config.yaml
n_experts: 128
experts_per_token: 2
activation: "reglu"
router_score: "softmax"
shared_expert_gate: true
init_std_router: 0.00793
vocab_size: 12256
norm_eps: 1e-06
tie_embeddings: true
optimizer: "soap_variant"
batch_tokens: 131072
seq_len: 512
steps: 5766
dataset: "wikipedia_en"
Below are experts of layer 3 (counted from 0) of a mixture-of-experts language model. Rows are named gate (a neuron's input weights, with its number), up (a neuron's input weights, with its number), down (a neuron's output weights, with its number) and show model dimensions 0-255. Each number is 128 + 32 x the weight over its row's rms, rounded and kept within 0 to 255.
Before each expert's rows: a language model's description of what the expert responds to; "gets" lists some tokens that make up at least twice as much of what it gets as of all text. This comes from a sample of Wikipedia text that the model never trained on. Tokens count by the router's weight.

# expert 32
It responds to: V and D name starts. Capital V or D starting names, and the middle pieces after them, such as V-eh-icle, de V-ries, Dh-arm-asena, Beh-aviors.
gets: " V", " D", "D", "ti", "eh", "j"
gate1 [ 73 125 134 134  85 112 108  95 113 120  91 134  79 109 126 132 139 164  73 119 110 121  85 197 116 118 178 119 161 149 154 155 160 202 139 120 195 126  95  91  95 138 147  93 134 134 120 176 188 101  98 162 209 156 198 161 119 123  86 122 113 130 129 101 183 155 133 179 124 143 124 135  88 128 128 136 185 124 161 116 145 108 118 184 120 112 135  95 153 163 144 136  98  97  71 149 110 113 100 161 154 137 118 112 115 123  80 172  90 165  54 167 116  84 156 169 201  91 133  88 148 102 129 170 113 153 144 109 115 148 170 126 122 127 137 133  55 167 199 119 151 125 147 133 144  98 219 153 145 185 140  96 163  98 127 155 161 109 142 100 140 143 117 134 133 164  81 113 126 119  80 133 117 128 103 113 106 137 133 190 133 153 178 109  83 104 216 164 137 119 103 136 105 126 152 149  87  56  87 173 129 137 162 109 116 139 111 101 130  93 160 106 173  73 115 178  95 121 168 131 157 133  71 182  94  86 190  70 158 150  96  97 147  77 127 100 113 122  91 144 106 151  91 192  86 147  86 119 122  95 131 126 129 135 152 167]
up1 [132 136 127 167 152 204 139  95 141 148 132 129  89 100 119  46 155 197 166 103 110 135  95 136  99 124 203 129 169  96 163 124 124  80 126 149 158 146 135 176 109 150 136 137 134 150 121 115 148 109 128 123 194 102 149 166  71 160 160 162 173 154 125 151 153 164  98 162 114 133 138 164 193 143 131 128 124 147 100 102  92 137 128 141 155  91 133 120 125  97 103  97 116 139  98 213 132 119  85 143 149 154 131 139 121 129 116 144 121 186  88 166  91 110 106 192 108  93  58 132 128 126  75 134 167  83 101 100 105 107 131 127 130 118 133 119 101 135  88 137 121 143 134 130 118  82 151 118  29 167 111 143 122 165 104  58 147 104 149 168 165  97 144 138 161 122  64 126 119  91 108  98 189 161 171 158 152  57  68 158 181 112 166 146 117 113 144 205 172 151 103 137 140 129 100 110 146 134  73 191 179 180 139 151 158 161  95 103 142 193  73 152 171 127 118 180  96 124 129  99  97 156 112  81  54 167 102 102  74  94 121  89 193 119  77 154 146  86 113 122 121 125  97  96 152 111 153 109 130 123 139 133 147  97 120  74]
down1 [165 147 169  61 176 165 127 113 149 143 115 106 166 134 156 144 145 139 126 169  94 132 110 114 101 138 168 143 140 137 109 161 134 115 113 166 145 147 102 119 168 169 174 131 143 102  96  79 131 201 202 148  86  96 108 151 119 142 150 148 165  90  93 211 155  49 143  89 165  91 150 170 144 194 115 161  92 161 201  90 124 151 131 152 160 157 105 140 142 109 122 174 164 127 112 155  80 129 138 123  95 157  89 144  94 145 120 118 119 157 141  99 114 131 113 161  84 119  99 118 112 182 140  83 144 118 109 134 128 166  94 127 131 152 152 135 152  92 134  93 135  95 130  79 121 113 150 111 133 121  84 114 115 130 156 197 121  38 122 116 143 157 149 158 112 149 104 122 168  98 148 203 195 165  99  89 141 118 144  88 152  89 147 193 107 101 122 142 167 100 134  66 147 121  86 116 143 138 150 117  53 151 146 119 117 126 143  34 125  95 128 144 138 189 145 122  54 116 140 122 116  82 118  91 139  96 149 128  80  88 104  88 145 155 143 113 116 130 144  66  81  51 120 152 125  68 102  93  55 182  78 137 132 122  75 152]

# expert 40
It responds to: Infobox and table separators. Separators in infoboxes, lists and data tables, e.g. bullet before Density or Total, pipe cells, colons after field labels.
gets: " •", " |", ":", ")", " d", "|"
gate1 [120 171 135  98 118 129  98 138 106 155 156 191 190 148 174 161 148 119 138 155  61 110 133  97 167 129 181 126  72 122 139 140  84 180 164 169 150 119 144 136 119 146 128  90 105 108 122 142 123 113 175 113 111 153 173 102 164 120 155 136  99  79  96 172 110 144 152 134  95  82 113 157 127 150 187  80  75 127  97 125 106  81 115  96 108 140 118 212  83 158  73 105  53  89 161 116 130 126  89 162 103 134 105 106 112 108 107 101 127 203 143 140 130 143 119 139  45 125  96 157 134 145 150  85  91 127 162 153 157  73 133 158  91 143  62 138 148 109 155 201 150 149  92  65 133  81 128 161 134 157 139 138  84 114  95 125 186 104  99 133 150 163 134 141 137 139 111 116  99 108 128 146 155 120 132 134 147  62 111 194 148  89 141 117 152 148 104 120 126 207 119  94 150  86 111 186 181 143 114 138 155 125 117  62 122 197  35 120 187 103 134 160 179  93  81 178 161 167 141  86  74 193 141 118 146 106 151 127 126 115 111 112  80 108 148 110 155 122  71 120 175 118 102 109  92 129 126  82 110 123 138 108 152 161 103 135]
up1 [ 69 153 140 159 226 100 166 134 109 109  94 130  64 147 102 141 107 153  93 125 161  98 170 101 153 114  77 136 186 130 149 118 149 134 149 165 164 171 144 142 153 136 135 181 154 137 129 139 107 194  96  99 141  79 129 111 148 140 120 132 119 110 137 122 124 140 149 119  75 152  69  88 118  86 154 142 162 118 147 128 163  80 117 139 143 133 187 152 120 130 174 104 138 150  74 123 120 148 132 150  76  84 132 168 165 147 191 161  54  89  71 110 131 115 127 171 115 189 155 190 134  69 121 151 116 138 112  49 162 150 169  78 113 161 160 177 108 102 102 129  59  97 135 141 182 125 117 108  54 121 149 136 112 169 136 116  64  94 190 141 111 161  87 109 120 176 119 155 165 124 107 116 133  58 166 143 136 138 150  76 118 137  80 139 155  96 164 155 131 118 125 151 135 151 104  65 123 124 101  96 170 119 155 120 132  65 175 122 205 176 106 104 107  82 138 104  97 164 149 133 152 144 158 128 121 127 108  90 166 129 152 131 127 143 164 130 115  99 100 170 121 130 167 163 124  93 119 100  77 137  62 151 172 153  52  92]
down1 [102  83 110 159 109 158 135  87 169 134 104 167 100 138 181 135 108 129 121 115 113 156 127 142 191  93 128 104 140 132 116 175 182 136 172 114 166 116 127 144 129 159 112 146 138 113 125  90 106 157  93 133 145 140 126 123 122 182  86  61 159 117 122 113 122 170 158 145  91 125 113 131  53 183  72 162  73 177 131  96  98 132 177 172 109 107 104  84 123 124 164 132 118 114  73 128 162 135 139 192  37 171  61 136  99  98  98 133 111 130 119 105 120 110 124  78 159 141 133  97  84 134 102 121 150 206 109 121 154  70 111  99 107 120  73  87 182 129 115  86 148 108 133 112 119 133 140 168  95  98  75 103  97 124  91 176 114 103  90  89  95  62 173 104 103  85 180 133  83 128  70  99 183 170 157 141 164  75 117 142  94 107 153 130 104  76 132 101 114 175 138 116 131 126 127 156 169  99 137 199 124 153 115 167  95 139 107 111 144  93 124 133 103 151 156 161 178 127 102 102 143 151 160  95 123 145 104 110 165 197 161 128 125 101 133 132  72 147  72 215 173 167 153  69 127 120 158  92 163  68 152  82 141 152 143 165]

# expert 57
It responds to: Taxonomy colons, en piece. Colons and labels in biological classification infobox lines, e.g. Clade: Tracheophytes, Kingdom, Order; also the word piece en inside names.
gets: ":", "en", " Sp", " Ang", " Clade", " H"
gate1 [103 118 241 118 168 105 127  63 103 142 114 135 136 139 120 160 136 158 105 127 152 125 124 167  95 101 149 177 116 112 128 102 153 157  83  92  87 128 127 179 180 148 194 146 134 132 148 128 145 104 133 133 149 138 118 155 129 153  86  98 140 163 138  83 124 104 168 157 184 111 125  98 140 157 193 134 160  75 153 131  69 179 145  76 123 115 120 114 116 126 128 111  98 123 125 116 117 153 183 186 104 105 125 136  97 213  79 182 124 116 116 119 101 129 138 141 130 109 173 126 118 150 138 216 117 134  78 120 178  63 137  91 121 161 147 103 115 106 143 149 132 118 159 106  72 115 125  76 172 123 143 135 118 115 130 194 157 146 141  90 147  87 160 104 126 134 176 159 107 105 145  85  81 116 150  64  91 147  81  69 125 111 151 116 127 110 123 110 143 172 145 158 156 106 171 134 140  45  99 122 168 230 128 145 141 100 145 130 132 104  91 122 113 120 109 138 118 100 123 126 132 112 108 156 104  86 118 143 173  85 118  99 167  83 110 137  89 113 123 173 121 169  52  77 102 241 136 161 108 123  79  60 141 168 123 173]
up1 [126 184 128 112 126 173 147 136 139 109 171 149  94 177  86  83  85  91  90 148 149 150 147  96 101 119  88 174 166 137 130 159 182 177 109  91 117 127 101 145 163 122 111 175 119 204 124 117 116 136 155 144 135  90 144 138 142 101 137 102 143 168 169  94 157  90 158 193  61  64 180  89  72 159 170 144 150  79 133 136 106  99 207  95 126 173 131 111 125  93 137 117  66 116 144  75 109 157  92 110 151 109 111 157 192  76  89  95 117 104 154 157 165 163 159  92 134 114 116 142 100 167 144 154 107 131 149 112 153  84 157 146 128 110  76 192 103 108 165  65 154 104 111 112 115  86  91 142 104 143 112 152  53 118  45 112 192 145 161  81 123 140 132  89 104 148 144 142 135 172 153  59 139  90  98 122 142 125 126 149 143 150 193 192  98 126 105  98 166 109 114 115 143 174 179 117 108 147 109 129 114 159 159 107 139 162 151  58 132 100 187 102 159 127  92  98  90 154 141 121  77 169 171 100  67 101 142 162 116  89 104  98 147 147 144 109 115 132 150 161  82 132 159 210 143 135 141 141 105 128 139 130 134 108 101 146]
down1 [163 167 102 136 167 107 104 141 121 181 120 142 149 126 165 122 110 154 177  93 143 167 132 139  86 110  88  75 129 112 154 103 131 182  89  83 162 150 138 110 133 124 140 146 135 146 163 179 103  91 142 176 144 111 151 164  69 129  88 124 133 151 170 115 148 160 159 135 103 139 118 106 134 128 134  53 117  88 122  50  61 129 131 154 163 151 126  76 126 112 122 127 116 109 117 127   5 126 138  96  71 105 108 166 158 167 137  97 165  85 112 159  94 116 191 146 146 107 143 115 106 110 104 136 122 122  94 169  80 127 172 178  77 133  63 124 150  82 182 118 164 120 110 143  94 168 135 116 142 164  80 139 130 138 180 188 215 109 141  89 137 119 114 133 153 120 164 105  35  83 166  65 118 153 140 104 151 169 161 126 178 127 154 152 121 156 105  90 128 105 187 143 149  95  93 130 110 165 139 146 100 101  63 140 117  79 154 102 132  64 148 184 128 193 114 131 172 147 123  87 110 147  96 145 139 137 145 133 139 142 169 117 165  50 123 148  88 114 117 140 159 145 131 126 131  83 201 100 154 181  96 155 112 120  95 125]

# expert 31
It responds to: Word starts after articles. Opening piece of a word after a, of or a date, often a split noun or name start: a r-ampage, Pat Bourque, 14 April.
gets: " r", ",", " and", " |", "–", " R"
gate1 [174 128 105 135 126 144 141  41  58 145 111  81 135 147 167  70 155 133 187 198 137 142 106 120 116 167 121 132  94 104 153 107 172 139 151 129 118  60 105 131 170 124 162  90 122 132 120 146 146 115 160 178 152 124 152  97 108 135 133  86 109 123 144 131  90 162 149 124  83 120 117 169 114 136  86  85 180  89 157  55  65 129 135  88 155  96 152 103  77 105 105 163 118 147 151 131 163 122 205 129 103  92 119 138 117 113 122 121 179 106  82 137 137 104 119 155 128 201 132 132 160 117 187 185 149  98 140 137 147  71 141 126  95 105 156 112  74 150  91 105 160 175  92 118 128 138 117 173 141  78 134 109 168 101 153 149 108 180  60 120 137  90 128 153 180 173 197 119 145  67 125 125 107 158 167 197 100 142  89 138 147  89 137 116 119 120 181 112 181 116 143 107 151 110  95 142  84 177 150 110 155 102 199  84  67  85 139 152 148  99 188 160 105 166 125  39 120  75  90 179  82 104  96 170 102 115 117  83  97 141 145  83 158 134 109 171 132 115 105 121 111 116 106 140 119 120 166 162 155 144 120 151 133  92 122 115]
up1 [139 118 147 171 115 104 108 132  99 136 144 146 122  87 147 159 110 179 142 118 164 107 162 177 119 180 120 140 221  84 114 159 168 107 139  77 153  72  88 137 129 108 120 137 195 138  72 113 129 132 130 124  96 161 163 187 170 139 123 106 126 130  96  76 121 129 147 112 129 131 108 113  79 130 174 184 184 110 138  71  82 158  90  49 123 122 170 124 171 132 146 102 141  69 104 120 158 108 107 147  93 152 167  92 121 126  63 133 101 181 154  85 142  99 114 144 149 126  82 119 150 157 124  53 121 140 132 109 104 185 136 155 128 190 158 113 189 182 136  88 110 170 101 135 124 165 134 120 177 143 151 127 133 172 163 161 111  62 102  86 115 136  88 191 137  78 175 101 176  62 111  66 119 132 120  72 132 189 172 118 138 114 136 199 133 127 114 108 172 117  86 123 102 121  94 132  79  95 160 138 116 189 151 132 142 180 113 112  99 171 168  69  99 123 103 167 173 127 120  95  84 164 141 135 164 152 127 135 142 141 145 151 118 110 173 141  65 196  72 126 129 131 123 159  89 147 161 144 128 107 143 126 163 117  87 149]
down1 [ 93 113  88 195 104 107  82 181 121 118 112 106  76 132  71 132  97 114  81 135 150 155 164 133 141 123 126 135 153 146  84 142 115 170 133 164 117  83 114  73 175 177 121 102 118 128 120 159 143 137 213 114 165  85 100  86 130 107  71 136 113 188 156  88 141 152 118  91 177 168 120 109 153 140 144  84 126 106 143 123 125 165 186 108 143 167 115 158 122 140 132 127  89 132 102 120  93 129  97 203 109 126  50 128 100 143 160 118 164 131 107  52 148 207 100 135 163 106 117  94 150 169 109 163  89  85 117  96 120 162 123 131 177  73 111 163 128  99 113 120 168  48 144 113  98 176 135 139  78  94 128  82 101 149 166 115 109 109 121 118  49  99 132 177 120 121 116 156 157 113 145 113 141  58 125 120 128 107 138  89  64 109 151 153 115 110 150  97 162 101 147 135 105  98 143  95 123 206  91 101 122 131 156 111  94  72 129 128  72 117 170 171 159 151 112 155 172 148 103 136 145 163  92 154 172 174 150 164 215 144 125 166 111 146 114 160 101 149 134 115 126 133 185 166  69  89 178 161 164 101 145 139 150 104 130  68]

# expert 54
It responds to: Foreign name pieces. Consonant-led pieces like ul, ir, it, uz inside Romanian, Slavic, Arabic or Japanese words and names, e.g. Brașov-ul-ui, Sa-it-ama.
gets: "ul", "ir", "it", "t", "ail", "uz"
gate0 [119 122 138  94  92 129 112 148 186 134 174 188 113  80 161 105 145 120 139 148 135 168 119 123 130 126 155  89 151 132 125  61 125 132  71 170  91 107  99 140 145 123 172 119 120 139 129 132  71 175 144 106 173 142 147  92  93 153 116 134 131 102 164  70 142 108 140  99 131 101 119 116 124  97 108 101  71 108 132 185 104 121 155  98  72  79 147  98 138 181 153 132  62 160 110  98 116 128 132 105 106 154  88 140 167 153 112 101  79 105 156  76 142 100 206 161  60 146 190 139 179  79 139  64 114 155 126  95 105 103 123 144 147 113  99 178 194 138 158  66 108  70 139  93 106 113 144  89 107  96 185 111  90 149 135 139 179 135 143 122 136 161 101 132  86  90 167 152 104 110 156  92 166 134 111  93 165  39 105 128 155  54 153 165 188 148 144 131 164 164 134 111 151 158  97 117 180 112  89 136 160  81  60 168 113 115 173 128 156 104 125 164 119 161 135 221 182 165  89 128 175 115 109 115 137 132 161 108 126 140 133 154  88 133 160 141 109 148  99  80 187 135 115 179  83 141 130  73 141 129 136 148  79 161 133 140]
up0 [175  73 120 166 117 129 142 134  90 108 154  95 107 154 145 165 139  54 141 144 114 116 140  99 166 149 138 137 117 148 184 125 145 116 171 149 173 162 141 125 124  60 157 123 177  83 146 126 160 116 102 140 119 122 109  97 141 150 125 142 109 142  76 168 126 175 135 171 115 189 143 176 162  93 185 133 129 152  79 111 142  63  95 128  95 112  66 162 152 104 134 115 200  88 122 117 153  58 149  62 143 113 149 111 188 172 159 108 111 189 161 128 141 174  97 144 162 165  34 171  77  90 123 155  85 123  94 129  77 135  77 143 148 133 180  42  97 105 140 120 189 113  85 118 149 106  85 222 131 188  89 147 111 157 110 115  63 103 115 120 106 139 154 131 135  87 186 100 125 159 151 153  56 109  91 101 107 172 100 197 123 163 138 124  98 128 148 124 134 113 114 100 106 149 158 124 113 114 176 128  91 106 116 143 154  81 158 126 159 114 107 132 161 130 168  83 153 138 133 159 120 108 134 127 141 154  94 106 153 173 133 193  99 121 106  98 138 120 157 141 160 105  75 115 136 137 161 112 193 118 175 152  97 132 109 145]
down0 [164 121 131 161 174 120 122 153 106 114 143 106 116  84 117 126 141  91 158 170 123 181 152  88 135 135 106 107 134 125 161 159 125  73  47  92  94 116 117 212  98 119  93 151 158 151 133 137  69 130  71 128 135  93 106  96  97 205 120 116 158 162  77 115 126 134  73  79 155 111 160 124 108 129 161  91  67 160 146 118 178 135 107  81 118 146 125  96 117  96  96 129 146 159  99 125 135  86  91 103 173 177 108 157 107  86 159 131 167 150 105 103 131 110 104 141 149 163 115 130  68 177 150 144 116 137 105 168 125 175 123 123  75 148 105 165 157  99 167  89 114 125 143 132 101 166 188 140 129  79 139 109 145  91 159 168 124 130  94 132  44  72  31 110 140 126 168 110 156 162 185 186 114 193 118 151 138 123 132 133 142 124 167 168 112  82 102 118 174 108  83 103  59 126 169 123 149 116 122 197 131 147  99 115 182 117  63 148  84  78 107 176 108 120 105 153 201 126 165 130 106 135 122 103 134 169  90  68  97 147 143 110 132 106 141  91 106 145 126 127 156  88  79 113 147 115 143 127  50  78 142 139  81 111 156 114]

# expert 38
It responds to: Name-initial Al and similar. First pieces of first names or names after Al/al, such as Al-mirola, Al-esi, Ja-ber, Jul-ián, plus some table separators.
gets: " Al", " al", "=", "Al", " Jul", "–"
gate1 [ 97 101 112 153 181 128 166 110 123  25 112 120 122 173  87 119 139 131 144 162 134 141  58  96 142 131 110 126  98 116 122 117 133 128 165 110 137 125 150  96 114 114 122 159 157  94 156  85 139 147 125 152 104 166  89 146 136 161 164 116 156 132 196 112 129 140 134 140 113 188 165 134 101 126 150 103 118  95 119 116 169 171 162 105 211 118 129 157 121 109 148 134  46 105 164 152 128 170  72 130 105 179 133  79 137 124 136 159 130 107 106 180 132 102  72  98 108 177 117  64 156 156 133 161 156 159 100 130 124 120 175 108 178 139 128 167 113 125 146 165 117 169 148 143 130 123 147 109 152 135 234 154 119  77 134 111 107 168 186 186 118 111 143  91 144 108 128 148 173 141 187 106  67 122 165 153 136 127 108 149 116 120 120 172 163  46 135 147 154 145 149 105 105 152  63 147 173 103 205  95 154 123 119 179 196 164 155  83 133 142 114  92  93 194 167 164 108 132 156 133 118  96  99 164  98 114  96 176 140  70 100 116 120 219 112 164 167 117 108 146 150 113 177 104 121 165 106 105 168  76  91 110  80 143  91 119]
up1 [120 145 117  58 158 139 159 105 156  99  80 177 123  97 154 205 111 109 231 160 118 144 117 116 171 130 118 121 141 167 141 102 125 147 146 114  76 127 118 148 171  98 196 146 127 129 102 186 104 171 107 185 187 181 111 146 157 157 140 103 169 101 155 173 115 126 151  71 148 164 108 136 131 157 178 124 106  94 133 156  81  97 130 176 163 122  95  98 158 125 154 156 117 135 129 204  72 160 105 113 116 132 118 102 156 111 131 168 123 117  89 117 159 121 129 111  90  88 105  89 128  81  96 143 133 127 123 128 183 185 176 152 114 166 102 174 127 112 133 152  94 113 137 139  84 115 117 124 126 198 150 126 146 156 100 118 128  85 120 115 129 190 161  81 192 143 104 114 156 115 152 105 142 156 169 130 175 168  86 118 137  97 100 167 136  95 152 162 168  89 111 113 116 115 167 118 187  94 118  84 108 155 114 146  55 160 130 142  99 104 136 111 142 154 126 134 125 127  84 226 158 137 121 218 176  91 136 152 126 158 141 163 154 173 158 127 153 163 143 161 106 134 134 124 123 172 143 115  75 134 176 200 193 163  61 138]
down1 [158 147 109 166 149 111 152  91 108 103 106 119  53 138 112 129 107 159 149 144 142 102 111 143  73 138 125  99 147 156 110 141 123  37 111  91 152 113 255 143 126 107 104 163 175  94 167 151 121 121 135 169 118  75 213  94 110 114 132 130 139 141 107 122 101 115 152 132 140 151 150 104 130 114 127 122 167  85 104  48 160  55 111 105 136 140  86 116 123 119 128 117 146 162  28 156 161  68 157  95 106 159 135 172  96 115 144 153  84 114  68 122  92 196 169 175 158  79 133 137 154 116  82 124 140 138 118  58 137 153 122 121 120 144 136 136 145 118 170  93 134 171 124 113 149 150 143 125 151 125 129 134  68 117 121 244 166 138 124 116 158 166 118 143  93  86 106 150 139 150 101 148 131  93 110 121 139  88 158 152 131 122  87 125 197  63 131 107 102 133 102 152 123 111 128 110  72 135 177 144  61 185 114 148 152 118 151 131 107  83 171  59  96  83 117 138 100 124 117 114 126 115 111 143 116  63 181 194 164 108 122 152 127  87 126 139 149 180 126 119 102 134 146 127 160  86 157  60 124 143  86 119 117 140 143  93]